config = dict(
    n_layer=9,
    n_experts=128,
    moe_layers=[0, 1, 2, 3, 4, 5, 6, 7, 8],
    init_std_router=0.0103,
    optimizer='muon_variant',
    steps=5809,
)
Below are experts of layer 3 (counted from 0) of a mixture-of-experts language model. Rows are named router (the router's row for the expert), gate (a neuron's input weights, with its number), up (a neuron's input weights, with its number) and show model dimensions 0-127. Each number is 128 + 24 x the weight over its row's rms, rounded and kept within 0 to 255. Numbers have three digits each.
After each expert's rows: a language model's description of what the expert responds to. This comes from a sample of Wikipedia text that the model never trained on.

# expert 45
router:119122149131108146113159106105081119116151109122108106129131134092157102101176112097117134095106106140093091152131126131069109140134142139169123159118167111120104129149146085126158164145150081143126154112152135096129118117186135114135190124095152138114073145114155114132130128099124143131113145144068127146127095141147145165157141125105107113117160159113172112142136103137148153100104
gate0:133161153154115152114144129086124163074117129134128142123132127153131143136098151113137106111135139171129135120166118091100121167186133122098133182158123097130157075120176172117106085142135092120126158141134090120120124121116173113131108098164111130074147114144143155145134109119170140127085135084113143155134140112115143136131144127129113111114179156108113139111122149105098166134171
up0:124134096141154124116129130107125127114103092125121123129115123120120127125155188155059113092121159161140136124135146107145108161147123070087132143108112091149142116118136149116105128118134119069118143166128101105126099110157139142130086124148079073089161121082159138131121121123112159148096152098138141138113086131119149126133095169093151096110177127121131162095115147123113095100136
gate1:137130139129119080142108116137135141107140113093145111133121104134136130098147158115131131157143143110166143080116132159139165159125139148142121128124071139074111143139119177159152116094155097131139077090144073106115110098153113123158153117101097111163092136171090154097151167124096153073139141118116108126093101100089149120121092143113137129117096098146135149130121149127115153115150
up1:164086105139106138090099123093120086137154156120140094147141139154121121150119161106125145143140141158143104137125102159119181150113132113155149130139130159090135126151122155139164103079141060167157111134189072089124093110118122126120100093144121118139118141160130146106139124070104152094138144124145113144129125099084135147128118166104114147099094124147119124154138147135136155147115
gate2:122150131126118132166157155150133137128127133144105127114099131136112082160100120120123128152117118125095138103149092143127098121131158164147160144099165161104110102110125152126140103151147132175135115128127101115153107124160094118124151104083128086102157139088155121144084076118086131111141110146171091124162123120110126113061120112098075145090128127110078146174119122105123101121157
up2:158170177189119154136158127132111126121100132141163124144111157108136097132127175102106130139098136124107127155129125206134155148159133135123131173141187107132161140114134170118155115139125133139137173119138147123170116159156076147144123121123120148114135108141155090086093082131114095126164142130114133119112104138115136098090128089126134164099145137141144156110110129124127148145168
gate3:111157108125124164125131106109146151120082151151101114120144124139173146067132122103101116086164157128123148134095092139112103111151161119124114115117141118154107146098141158182140092162116132094138109169138154137135187079153101148128121154150131113098153148120138140095109155181146146155131146100125117159129127111126151113133171146110140156112104149106170160108082126121103137102134
up3:157112183131128119114146119160101144136175112128115145132132124127093144155105134136157124192170053120123090120171147083101165120145118116139131141140110111153121145116112129083110115148127143117095162123120074111104106150102141145070133124124093126170100136137121116132140118117093138073091128126111160127117117117137106154115101109149148160115109100149080120159130114143140129158131
gate4:124104161168123108098155107131139107110121120105135130222142101107158111107134151092120151149106181125117111100146157123099129111106128134158084132131153133127149094131134143136164093154167162126167133127123143104142111145126162098140149125110158082134128124132137123110103108118149090152177107093112151155125138085142127125095149107115117130079109158127122107097105123152077135125098
up4:115104128142121153140094097131128162158130126138161130089140140134195125138144122141131125112164114159121138125181116171117127131087126114098100104127119097138129116101126177160109129104126145102108099120138146126139107116182097106136140137087160089172114097128103132130115157118152078137132134145119127190116134089163091105123143121122115132110145124166200139126163122117166122136157
gate5:147132095102102101148108118127142117100145156127100173119137095151120129142153150149135081096128140119099115133115156153084178157100138143157128157132112138139120106164138096150176137071159136104089137101164086118121138102134121128140093149124146128161137131158137164113144152124107110149162110109134179125146147140172107108143129136133154106155119169043114138115152130134118117129108
up5:104168169123117107108158116152104115119122134114110122106098186134102152161121099114121112095136112167122159114108088138126107123151114124107138064120119147127149149159128152099096154125134111082110079162142139155096160103144120114113148099161130090125141154136176094140087145100100124143121132157164123110083113155097108123092137097114128127139152111135111128142143118060111130146111
What it handles: The piece st inside or after a word start, plus adjectives like most, First, Grand, late, such as Ga-st-ronomica, In-st-itute, Cry-st-al.

# expert 29
router:132105151115151173112134131125104133119143139093131091101145164109127154104128104154153128136146151103147157123120147144099130085145126108087125173108139102114101115137148095132124118127101159144142177117107139118148078158126133104103183108180097136123158101168143100161135104117122135104114148122088154159152103137110106081132173126139129140125092098118103171116117147084173106094127
gate0:118059162148169145122115128140150138082135145085151104143164164144117103123120121114124128151147144174106132102138104138136152101106154150136130137129103115127093094165101130141103166124136174125124137155167137139147130156138095193160157148141112156165143067106134139149130116150095130126117117120102150134104164123112088125136129105128122134133110153087115153122139087105067107118122
up0:133129120121127142122110143142180149165127130106155105088123210134137140147185136116122122183150086148113137124144151121109117184134091149107126145134149107161146142136113135141134124122148121068142161139144087130165103136159106146108107159133140116109114108141090153132099119139140143168142090167192137149162139129140132103146178122117132119099139138126157111117163136136135098137152
gate1:111171112153145138112118125120110151138141137131151107153127178136132124162160086151126130114117132157156147166137093155162103146141137098141128168133143123124146131107108158150099118158131134164127145132145093086113101132070167108117154140078124132171147134122121135170099125141088127109126121153136120119097145148113180155056093102107113143160142151099137104123186165117129147127130
up1:147182127177128159119120146181126096098129149138135112129122120156118146164146140145145134131115117107132146175126132114107086143147164114115097150164138127124130165091132168146111129143147139126109111142104104118133107166107118089088128139095174151145157111144090153160112112126111139154137134108103182110146122107163181176123090113157126138130151144120136186129120144100073132146118
gate2:103132122131130104152116109140087127147106147162131112114153118117157150116077083156101138141112109114186098118113131095159157125143108158140164135108145117150152170091158160103073161122102085115134155119120117118112141123136148130117105107111117080146106151157123103113127071156074137157102124142111135149146154148126108106129140141181144112083126148099149151122147153163114114103112
up2:151177120177122147133150147140154116115083141143108100179103117113152171137168151153114108160140144144114156132148122177110113109137129096138123079139114129155133133135125128104126125149154118149100116093079134146158135146129146105102148104128122134083132110159149176091065165109126107093094178105134124149134120115109122111149116112070146137117156149097106119096101126116143155119125
gate3:132133127140134128129118105119114080141140122133167140074129099139147145157184128121120158140139141093153141167126122161146158107142132109147135146142089156128157133119105164074139098121179137106140097102108168114133127097121106094148128142136117129142136148123158064134166152150103124162135118130171095155074123165123179139111141119143163108123118133153125197143124158123139114116108
up3:143104094114146102155146067147084148139078116182117149124100146139085112111119105143120125108106135119128136161136133141126148108111146097135145118154139143119139112117137118135076145155112111144090150155108107112155142107119115135131113110117140103155173167108074064140101125161086143171138118118158118156137154144159113153145123125139134140107086106148091185131120159125132119098161
gate4:092102104124138148147123117136127064130138153070122168146129112096150135120108134149118129145115080068117095143071128138106168170143162151158156146139133129147165082138137168118124124169090128112122129140107137125095145104155158119114107133113160126096138118121139098150137134173112066133144121128096131095147136116167124143128116160146113095154142144115116148128134117095077144130119
up4:132119111110089122132081115125146115110123172111120112098132102105114155107130118124138088184096136109152150074110178110147145139156121117108107156130158159158144119163165107090175142120084168166134154128144080118136090132141174139144143128121141097116157115111137116128108136115102098137135122121104167118159124110089142126167133111138125135100165140098102147084153092134096103141140
gate5:142165099146119118122101142089160142094119153126133150087193088159132124125098089145139096118100113148150123124151110149130119118099171155130149148111118135126096095108165115128117110149143101127164166119140161137138115150126116072136152119156098125145122132124090105122119168143093110098134098131135096142107155127120117174109077129150133207137136140107142108122101096115139091148147
up5:097111096116136218140086138158148162095168149120123093084129101113162121115115130107126146130106151158161161108118098171125144174143115154134115151156116144123116091137120091130119104114143147108123125146151123156085128110131159086106108159166109118169159112158146092113119154125136112166102115133143116118109187135142111141111125111149119131120112171120113105151119114096112130127101
What it handles: The letter o and o-syllables in Romance, Latin and African names and taxa, as in Dumbo, Colombia, quo, Awolowo, Ceratocentron.

# expert 57
router:126119113136134160182109118094141136106124148165144126129128119150072150164174118089094134150113161168146138148104138125149100150096092115167124152109136133151110165142165114143138147077136147092116134155174144127104162153166118099106117145106162137095118106103135110142116098141113106106109112102116152181145149149122133099144148147085140121120103122155115131145144160134161185137142
gate3:125114159122099110146158085115104131184115125128138124163120141110083164174128146151148130162123111112071135100122160143138119125104127148133107173130122123148145170127121122134096137145111140149143116150142138126142115120187114130115069124136137133148137142132104124122133148134103133144123143154140127133095109133196136089167140118123096159095181149157066133100170128133164145122077
up3:121147113154148154097076192116139115081128141144119169143134138130178121107158114129116123117131143160137084149138112106166143163126115144118117116175165142135080104128131101104184130138147131123098126086137098139149151097084132140145173169110133122157122109108170148109122119130136095076130114135146129146137136129133139182124137156117163141162130137124168116128079117119099117136154
gate4:120116135115118092151080151101121102107158115132136161162137152114053098152106099129148122151113122140132151156164138128133132140100153146122104125132104139145164144096146081131102134130116078129081139109105127135114107135159122088150123096113066134127131158135121082117148148161107098161065138099132134146091118137150117143147133066148149134120153144115138132113072134103124118136127
up4:136142130133135118142072143127145139089122142165146150149126123162086075156103116111130123105138139139151126131180110125137121136085136151097121113176093137148130149111153131151110130126142087104109081141074137130123100113100121089108151091089099117105125163163128070074129099148132090124116109145082133153108119147157163100118098113130128115114159141130156121129077139131121102117129
gate5:113158105116117121132140082122125110122149118145150126182171110146144156165115159114096074104130125126147148117122135069107116153135102120113127166068102130130110132119137155144158104162135126166112175091161128106125121136135096159140146125071118105154103159140151131146147149150122133105095114118158131140160061096116094166159162116160132113113144127146137124123112135111163131151141
up5:116116131135141152048138127119110103164096141095113114054083157114124105107121084107152146146138133162123097133131105151149145118143152147168142106150136148123163089099111091130111135118141080147125114153087095135130123102113170130135096095167179137124152084115125125114134140097137145161116135169119129143110162143134118101126108169116119142162110122169110142104155141135111137128128
gate6:108155143123148155118101158112145128098151150155165143146140118090133151149137159135123123114116123128111140165128133152107122138127111099158095132150123154127166146078135116114142117091118094082123102116142164156125140125177075113123090143137137145145144149191061077139131135164128119203118144135108107156122164133100138082109124145136136135146124129131106094150115123104168131162125
up6:128124105104128117131119166145160123108136157184123111109149147144133108127149113136126158104100106149137127142163146152149134150135108090173126147129137127131149110105125124153149082112119137105090071121118149136138125141155083127151116104105110154175128154164100048100133111156098148169103138123163086129130100129099136101093135147126141150119143082160107116142093132062116125143138
gate7:157088117109153120140107134143108141111128132121115139086103172077113134141129089143143140088096137094094122152098123075099129110152126108117121120110084130075143130138163163149159137107089131152152099175116153124116133131125086138120086141107155122149110109136121135122101121117137123152113129125131111116163161137108188122116133180114100158105129126119065129138148126068116151132093
up7:163052111163114117091144118167117134115130171085159149166076101098141096114134151115102101105130121117100127125132130153160108138110116112124139132102093140103110171139083139142160130109127130125119107136143116138115147151117095136151105121145123120120148149106106111145140163124088180131115150162153080109122125134137129170135116090152116119154117130133100170129133098139066095153093
gate8:130124119136145141156151151089109122104137160096118139120137116107145152124098140175084107110114123170152143128121135131082112207093125111103111143139140097115099117169128125112130098104169185102155122060137131083088138133093157118118126149124121130132132128141154170150127123135136165135142145130129155119164106128087161118114091124130161092147132152124132096131112153113081110130162
up8:111092125141139132115110109124137139098125204105101133076170094124116130148120125153120127122088128157112137122123107172148154162151127152105175122129156103149099143111153136096120135142088169148140168104155131140118152107142137144136117078130135130075128162157140152158115134122175147123094151151134129085095148147119164110067109153160142125114130105127102135135129136159120151166150
What it handles: Opening capital letter of a title-case word inside names and titles, often after the or of, such as International St-yle, Viet C-ong, Pratt & W-hitney.

# expert 63
router:175098130107109124131143117154127115130126145132124112118155130144151149135147096108141122101078132085098121134199139089103128139140066144129132166101157147088125112114106117088129149174132081129125083175130108113151137132135158164125152100125118096144172132159128106121122168114096145136153112183163149105136123136144143102185116127138130106108145119135092136119141142085140125107143
gate1:077155161145113137130128123141135120106127125111120111103111107112109149115123134118099120096081107122137174148159104101080102108126127151184140124167120107124104142115147113134130134158175133157147096164085144134125144127146109142139120059126110129107138113166137174103107128134158114134162103118150083158177147147164137122095173144144161118115106176157153122103111146133139135173122
up1:134159153142131123143121152123169128147133116109174112167112093141144154188111132080172149118139107131147154090150141103088117127122150152130136161107141146093096089087103125179136129100129139135123129169103121130109124142111140128158108120106120186092104094207121147131119106100162101132113156136125120095140158112097142096111145127138117110110112144142109124113084111107093150125121
gate2:151132161147135145116125091102167109154116132104110146084145144063123130134129153151127150088125121122123090121155090132076142103130163108117153091130134116117166098082137143106109160094098113124151154142127137146171147137142142111172180154115161137124111139117103120121173144147147111145141134139169123120101084105106144136110128111121108133108124081156150138184147141139156167112159
up2:106111159141111105150099091119160114173106162100131118106179136098141159124164129093089134134129097074096104100168122144130152121121134113099145103093105117111106138144143106128130172098106113087140130105085104157130161111118121147144115170136173132104153163163123110134144100136122128142136142164151109125156118101151169164132142162165149086135100117150130174149139118145136122103125
gate3:129138130164110154135100154119126137100158111136135178163141173125108125089171151106078135077148124121142100135113142111149135119096130120135134143162156146122083146161146144150059108151178147105134142139115138124113116168129104133141189081159139134102119115126109100122109112151145133099159138110117114107158115101126161172144109146133175123150102137104124124159149117097157120090125
up3:063158106159097118117148095114158140109103146141128076119149114139159120094129181101100147134124112136110123133124106162143145136149106132145130082068119116130113137175122100125162116129122108061132142120083147102119115144150134139115080142126182145131120102104097148129134147119151132144107183154122153091116108147139096133153138105134150113132143120138161150125115070131105129106107
gate4:089113140092117138157132102120154116144123168076110138165133123098120125155137143106141124140117147148157098162107129140144113155136137112121093163120089109109105125139097115106136110157092122151104123122128099142094148106164146116147157139096138118187121148169143082072150122144066129160134104167122138116120154125089103167121135144162138168123169138162117105131150168158118124144100
up4:109121137143119120151137110054107101151143152089088126145139113137133166148128136133143119140094142114135105138110148140142101155123087099136126180108126083145128159134103089097138117134131146129098110085118092159104136111154155141085171137139148129162165158173140081093136130170092156129156122172144121140110189118103128129124159125117116110149128133161146139139130105117147108158091
gate5:095142119098164099113099134106148085152144119188140163124162115139128113137145113158095136122177081142136135117172100149149129103101087092127109100102093097123158137147134112143197135145157126121154147192121150115101126147163143117106167091134106130123087092168134119117134133099136115135147135125140166109138113138128120161146131143124114121145109125147108137117121136131164131188112
up5:117167128082135137195147107136120136135134070153128134153084138159171121130144139152140152100108154184122145147149142147140162125144121184133117095165108127098116155164137162144136122131129115132153100156107156145072080135149161134148167129122176134113091128130158116116119094145150115124121138139133082117111158103149128094127140107106144122140129112155116129135150120108077161147139
gate6:118135110130129127102107148159131154113113154115130183146129118131124125152103124190131111120135171138128100179138115120117138109154111135162134156147106148139112073186166172122156071113127110164100157077147095097084095107115138134152147132119127152168142141111136130164144133121104139141121088157098181121134139129150127110150153135173129124125138107147094134132152158082116121115124
up6:148121109099125124153144066141078137097102122138141106130115117158119143143112120166084129134114098145126142093156116091148142132134136164084119129080085146122141136105136125119136138112116172117170137123131135104164091104142138121093124133135108099097133098098163095180142143143145130113102176118114174138168144093134166113112112133116132164120152102140145108144200131167117113123140
What it handles: The th ending of ordinals before century or Army, such as 20-th century, Ten-th Army, twentie-th, plus th inside names like Carmar-th-en and Ca-th-erine.

# expert 12
router:139131134095114121148141123150110087084166098125133100113161149100090139130136082143142144128144117144099088139162144117155176138097111142119108147132113143154111093158152136180170102122114140113149126136112082122102155092137114106179148124123133132132167132142108094100108126135079133120159142145128096163147136161101139155134140093128158150145076114099191163133142118153140108109116
gate1:110144178146093111115150105154145132083153145132142136140113155143086120118151163136121073126115150134158157149083169137129138119143113108140087179128144122113119159120146136124128109092142113112163138073121108137136086164139113085159111153161163172086124152116128116131150077137119100109138124128126129117132116118115141121135149125105149139111059142139106119111087107166124109112078
up1:153128106124139092116094149126134152099118101157142145120138092158108145166124081151140081113161173126112123106098089118095142119160096135153131122116120106128125134093118109134134143118099096119149118084147133145130072137102128137112094117130132164109163097115142163117140126098126136108133171100100113128124129124140128082142094097109145084181123073144158171128154163086097143148125
gate2:136148150116130127105130162126173179138160098126124074087113134142146189146142113089120102117125126128125134090137076147140134123137052117119179118148134136159092105144147132119112144153115101116116121137130128117135113145117188145151097111117149097146131156101138124176114079116092085173133143112097111153131116136173110103122153130135148115148132126131158139127116156151147130124087
up2:125151139081131114151190166151143125082128128118117099126182151105163124177129127119136116126147120139146134115091104127113100118135141175075118105171098136120138131144100093155138111168085157142113107163083127129135106141127128130114116192149110159122110135103116133132161119130145127162147123087105131149121081149138128155113125128115106146105182154114128146074128092100121127133121
gate3:108149117106103143123129106131123093119101136134120097152138125129132085141121097118113120135102136140120124166168151161095155153117111143094127105169114102128158133156141090162101139133104157158109143195114139143133142090175152105133155126137140124156162148092139103106123144099155087145189116125093128106114086140121106098119110176119133181090158107144143079100114129107137130150134
up3:094156119131132107100075133151137138089147133126163111118109112106135115135109112145147092137123106095134145116101145131103147137159134099148170132154111116123122104143096076191132149130115097102121102151167134179108135105175130146135133136110128162127145150110112167124133122120145144111076127134146100136161101110197117115176106145139131080149151142120120143108147120199142128103135
gate4:124105180159090106120123122085164150132130114158153124097159131160072126143135116135167123160156120100136066175185101150114125179122141130156143142113138146150123148123140076129129140115106091109123086117118106139160117127131111130135122103117104058162138132119135099163153149122132148144145139158140133107110111097106113135137132142134157145120106131131150111145132139140128129067178
up4:110139112118119127090126108117131130150140150159160157095104149063151096118105130187110070109098169131134117113132094102099122139129100125107159106085136139116140108118123085120159105100106117101115116134135076129127173113130089142150124128133131083158128175148122140159150085110171125102113107172137130099130144105117090156092128141143119120105136135144130135126110170166132148103103
gate5:164152149102144175143161156102172122109064165115104107140126114137100144120135084111186177111131113174169103114117110163130170130117105117125129110143104120110135079163122123114111100154121124084166176110139122134150161135106128146106127133104127127142118082130150152113090138148120118161118120123107142109133103091139088141152138146122146129150124132139166130116106133147065140131144
up5:144108154134149116097126133096127143085160126157071180141085098133157131161120138147141120128128094126121142178100192089135149122096129115093111109156146168120127101099124134176119130119172147076150103074143090141081181124125110113124156122140123139154116149135147090123159132135156130123117150117130149084152141127128129148126126149129103140143140126152124082158117138105119103117125
gate6:081126165119111115133195143139111121108114147151094150156132104113168066119102138158170123110136137158138081095154139140132153151117108141102163103111149090134113135127197158126126188130136143103149113088102132128158154118117138117112115137139136093126152127120119143119135104139092129112122152171161169172125145144147090163131152140130106107097104100112127139092140109116140115132134
up6:136142088123093084144134089089162123156133125120161126128113100115148129124147122099110137122126152130056130129147178119130079125148144136105152121120128135138068116093038102108078104148161137121054148133135115125108140108143145134122123160085124145147100116118134134102170157142145160126119147110145118125124129124129102092163126123084135144136141124153129125128167123117123129128115
What it handles: The letter s as a piece inside or at the end of names and plurals, as in Sikor-s-ky, Queen-s-land, Arkan-s-as, fan-s.

# expert 36
router:137094155192125116126134101150110102168137112137143110090170163125105131141160101098116143142165126120110110166135114121095134118125088135151124143164143153086128123111124092143152165134113135148097121094125132158127113128102165145119180181116166092130093163156130120100128128126101105155152127126123111122142114123130153125125120126092106099137132159081160131149156190119128144162179
gate1:145119160108165143148153145131182120165077100141121115129124149106148131151136081097109140114112110104100138108142118125149137029131154092104174150103128104142133091127161114126095159139115097126101121124114129107117099148120086135141166092114117080140093120166120122130112105129117135095094138140114123131167103123153099117148086089131177123133141161128124138133136127143101143141127
up1:071096123173129113143172113085134096142152137143119136142114123105131141133090147120099095128119107097155117163119159154109113171113150107173140148174114121145118118109129139111140104166114109155170132106129104114120185113108164158124098112141157166097124095100096177133133112142098166163144132139121147159139119132099160111114149138147094140122079123116154149126135132157142121080121
gate2:075112109119083127081123133134123122183148100106075100120135124141152110145112153130110179109150133151088117146148155119093192136108106122139134116139133117093134084104146124118157131167107091108134160131103135121163117113108113124160109155099115110111140150114115112096147158141137112111145048124098110091126142147119099076131133111128144101101151161090145118111138115131125137109124
up2:114124138152105121130126140121103115122166125085129120160092137113112099096172099102129146120139137086144128127129107089112185157132110157146131112117134104148148103083113093077123138101100127121102144172136070178157150098145113138151136139164132110095075133147096108163151118107157132136129114152104153106140128110090119094083128109147106144123116124090127171174110112132146136116149
gate3:122168097133187155108129086107120157123094134087118142099123155148133138123152111121117088134142144122103135077116123154120173165111129156104132105124129082076157165109120121142131143105120102095141102153137116141071126082089110164142122139126083163122152171139147141131113142117149146139127155131155164156093128121139123120140161108115100153161140090127137125123171122144112093142091
up3:152148136148126143158157108141110156115131137099125141136134131177131105156187109117082132101074124099070113103137147101143093113111102104117129090135167166096164119108144164117119122155178116136097106133122140149120145103074104103100132111109126141154119107180135149148072102125137087160099160116164151116109156143133138111122154131115138127132132112155133093121127149126134122166098
gate4:082128070135115143118124125097104093139124119118152134055090158145124142138175117167159138118148137116094137092113112136125136145128062102123161137142122124121131128137118125155155088110127140176130121108115140146128103133140168110142161083097159133123148151142102073114157093111114126160157094104138127141117133114161143140154122131148156130137094154134066088143111157118138139110133
up4:121147106136127160155185151133101138146133146109080138128125151153091178142170137144114102127122147098120131131132160110163114085150100137138112140124129122128167162104121124128121116114136175072141124170124162136163118162139136127096103104156172109143075108133132134134130124126116121068142126131085167116108063105132111111132148146150148134148112132100098106147129106162160142146086
gate5:147145125121118157138128179142114148113152132096116134105114131132126148172156120107123134123073140133091095141179105064134128093124072124136153127170132168091150176159165141129143187122124143105157129138152107126146176086125166156155137137105109134104182100110126148142146125117119130117114151142137104142099150140106114085124118133119123140173152113122145151130094152117143149149132
up5:112188140158135150116168134108136150096133140096134145099138138162105146152139129136142114134117141157123142104197136126124127091132149074081117114144117151093132147105112120137130183109121099131147080121113105180109153123135134089086127139126146136146154136101143146115125175163121117105134175140140080096118125107090121126095122129087137119131162080125149166114158161122144140153128
gate6:067127109159122130164110101113147107156129120101114135107157105135099160166121122156114151123123090118133115114109129114153152096135189156111136189125125131147124152125117140134144098138168148131104131108122123108080114123103144138099103140157099104096079127080160129118121124145112166133144101131112161112182102077116127156122126097118114168125157101160125147138128134182100147149161
up6:130149157170178102171119119108140093119123134127133188166169121179106113138151120116114094122102111080134167182089111122131124096112162145135113132100150131153154105121153118151145169125084115108112077116106149132127140092110165101111175119109132109123142077122137146150124142124083125117104138125132136149126142128089119166093140135149091166119118148128127124135150158129111137105153
What it handles: Middle pieces of names, often South Asian or foreign ones after J or K starts, such as Kap-ur, Jon-at-han, Ka-un-as.

# expert 60
router:148142162158110172125106101169110092117120118133117134145147127124105112120144103113108138155126130172157137165122137142060102119137121116095102146169082190130115137112124095138114137112124134129158120119099111108148080123132137143102137108089138141138114121104146140126170134158178131112162124114140107118112158147150078156146139168076112127090130186143155142136095137119146131170147
gate0:126114138133101134111134173139134180155122114119125097191117136163171138135127099125135092131141163150114134151085134088128111125077118120156140080129142136127150117141123123123096092112098095120166150096124122107181148134117090106112119179108094151151119137174119112131161153107126156114128135143113136147128136098144116094112154174086110135174120141131153133119170118163105096160129
up0:159103159155116183138122145081108117185110117130124143100138096088118172119125129149158141121174123122168081116154150163159125189114106132116134154101106152126155148097128128157099128133109144132133137127137145065124132130082124168124159126173153137086100162140121134150123111161128130156127110127142100126106099120104125125107103164144124073153138119115167100120137110127150135125130
gate1:128154122130145107125141121159120142141094143113136110151130180134069097166135177149126137125158101160112125136112120140090133125122099145074101136151148116156137169143131122160147104088120114118159125118110113121146131109097138133147127128117120156106098109142159125160156113112118130134111143119126111114148165093141139081104119087149200157160097130157126140079161164177071133133139
up1:141141142120154116099147097108152125130118121127085124152131133178186093114108116123118114091169107124152106114155124150112176117098155140115153167120142085126123136139119096114117145143119113178129106129091136136073140151110131110101164071147123086125107132139115102148157117108083122073112129125079121114113080127100127166164137127117114122111124150113142156084100103111122159148132
gate2:095104115128155152116149106104098113163121148149175135126114160111082171136095144064110132109141124088147098150146150149142126123194163115176099143137101181110147132156158138184108100098126146102121125097112089145108149118102124108120100144131115136128150151101113136128121117137132122115110126103111132089134101124088110122166126108085146118082143147156127143103151138167115139127117
up2:113141096126115101108140144092159112080118144171096162136117091151120145137143127111118134127139118112148174091121123142132091168097095112115114140169158143158128141154131116162155141117099097145095076135097134111147123094133131116133126134129152182125140118112086135121112140119105123156139106124198118160106132087089149126139131155156153135153116169156074136090133132123092131091101
gate3:110151178139162128122130158130144157118133090141113115097161126139100122132164099112098140117117161147121106153148145114119154156114117114166160159121145155147147119102146087181146113095110099134112120098125105118162123115144102157135172119152113147146123105149129133136113141106146138168143085137176154125146162139156065128159074128102089115142126173108096116122141124150122132190142
up3:108152120115110103136109126139087082151134146134111172126128153102122071141102127152172095128132149129116112097137096153123094128176121109111121098132087132159109132097154121108128109143138134109122117129122146105065169150130175159138119162132167133108117146122169102124125114106135123120094100100072167132110146179108126131087115119155100100154136167119123127155146081096148125125109
gate4:116142155148115154139168095125126110109131072135112122125151125142135151131114108186131147105119102120113104149105159161152123129135146150099137096103123134138118116122117139136112139088133158163145156141135142139114164144085166112138138071143155146103121071140165116123148174167140087159129098143107135120120088109129141124132162132102178158131123132164199130115106153125118178126159
up4:115119129132130142115135081095103110142120131144112123147119148113111118100127130117120109128167072119117094117150136119146160147137114151127072128108123096138082146103150133125137148099116127088100116109137148149159121179096165092161160156167131165111098131161145153122125141125131120129128091177129157112098094104139094136108141117161145111101179093132119135129108161168128145124048
gate5:123144185160146110143111140138080094132108147186104129123145119145112165077136112095116088154132110106126113107105164131150106152109148123105167091143106189098122122151144163117134149107143133155168099073140138166118141142125112102134090133114146118118132182102132117140115132126122137148112069128154080126101160125108159099122113132092115132119122111163154144098126128109119146106134
up5:125141071184080146121140156110165159112180139063134107119099149160136111172107113118145156147109118113141113117154131118110163117150143117148123174159119103135122139092124125099120110133115103095130104132098133094154110113140167126113135154140136151172157094137090122144150143123110081135140173150118140099164124171161128163117130095119115171150127126089133126138128130087146119131138
What it handles: The letter f pieces and accented vowels inside words and foreign names, as in gén-é-ral, Ólá-f-sdrápa, of-f-season, def-end-ing.

# expert 33
router:121146132162130153087158107137177150161110125155145161139165127134130116186146087103106151154107136170133125111140148154104130121195124139113104122098127158102106157113086105136093132109150090099136108159116107093088133124164146145159147110128170115127108172145152118137147161172134159132167079131110155137130143105137147136132135111087123148135129123133116087117107096155152115127138
gate0:134119125078118134183173112126187074077130172107104147153159121144159099119144102123124170149131131174099123176112125144111153154128121146087117142137096146084135114140137125109123162131117114101116119105159098131138088099174117148115124098155124079179112149149129128125161151151133100114128142109114143111124126118156122160151121126134126119144125104145151089112118108093162143124157
up0:095129103144108112118077117157098201147168125143131120139100115139097127106116180139186136075110157079181133101124140111152100111153099119133109125152088153156130144136166157136140127118124116151110122153147155164174101151113139116122128125153118175105118111108148102131115136124111117118100123098102128119133102137103135115146124083102095151144130140120101142153089127133088093132134
gate1:165124144146125125117090143109122112133101102098140138135135099119127197134143111144124119114127133116105093147143094130072125190126092132103118134177118128151138103122125149140124105096094120154145156109135155110079104104105150138132107125144100138103160157147096141093099126102178120128118086114124111113122117151083138100148103156126103101125105141135092083165123097169111106080111
up1:160067116150129172133122114066103118135108113109144135099116126123114207129123068120143150139087145130156097106105100137081142149112105129139120156151133139138147110079127162124147116115125157153169139133184147140099104111143135145141139114116108114080166153147135142144123127110144132126151135125140135083161147131100117107106087173140103115110158125170105131139145131125129138096119
gate2:107121116123145109151173132133123119110145162141127114141112130134147114139105142179131145134136116119143141145118143144105130139093125117166141158118134120127124125134079098157149127128122068081157109153159077143109133130150077157058148113171145119132100143139113116076124117146174099130140147116096122149150145107152147156164148145126146121165146090136104088150113103106113205121121
up2:146118112151167094117130185146148146128130119145132121149109141131121151116071131119086157131140086109118064140169104122138114123113119085142146091097151172106151139135190126094093131117149144111081147081086128094126136155135174115097096119134114146118141162148147137134099120131116106135113160113138102145115097133135152099141104109119139157091116134093096154126139120166142135137160
gate3:105098180137118150121117114113147115114112155100154131130171112110102114158098141110145135091143137128136158128137121121142100105155131120083128188094149127124135135144120130153130120129110155101086117153124106079160101140121086138203156136155173158105136103156137133136102161131118106130131084109142193123136107102114113105122105135123162151086136157112129120151116150179150139128169
up3:150121161162156168164181121097118110126149170141095139172101130138079159099106106102132141136146114121148112141144170100139128157140114104164164142109138172183172151097114111156107149083101123090127172113118120168125112133115120137140167123138118141135136133156134162125185117085148150155132106116100111149100109144117148135108104120127125139149121103121132107104154124117104108166123
gate4:109150115109135121142103112110147074175131188154111135123114125141121145103125103099104070123115115100083103129123147161132113137135095092126143162119163131118124110143130161140125128153137124090137136121157095117129173140137213144138127130122150117131129110172121144112158130145077154102099113149100132108161162075158134112088119152148143138114161112124107140165108129126088104119141
up4:080139129128133161154134133166147137106155089140112159138172092134147133121098121100144134138132085107126138164100145136118152109168133138137139193099128123105178131134119106130154122164095121118125140104090162130153188131150153131105133095171097110135126143143132159132152137159102154082123120144116126119163140108177140124113116189122117126123081110103091152125137126124120087161146
gate5:121107153114132135124087143164138113142103117117144133085108163118156100090155155129132166108135130110128134121093061126135162111147149090130185135132127149130118114133096159171084126151093081115152164114159131144103145134112142154103149139126121120108086136113099129115139155196181125170158157114100148153137092163123161120133143111113165141160136112116130140138134143120129136101100
up5:155111099142113128118155119140127104134109089142082133131163126138131159145124073108116058124170112142134123140132187092131130140106127110120100135162129121103134127151162130085168138113179149108157073132124137100134134093119140102111140077128151169104166088118155140154129133106081097129121130087155144114129135162123084150111125141136122111096127132133100120133080112129131137091115
What it handles: Short consonant clusters early in a word, after a capital or space, such as S-m-urf, El-br-us, Ra-sh-idun, E-sh-kol, and the word am.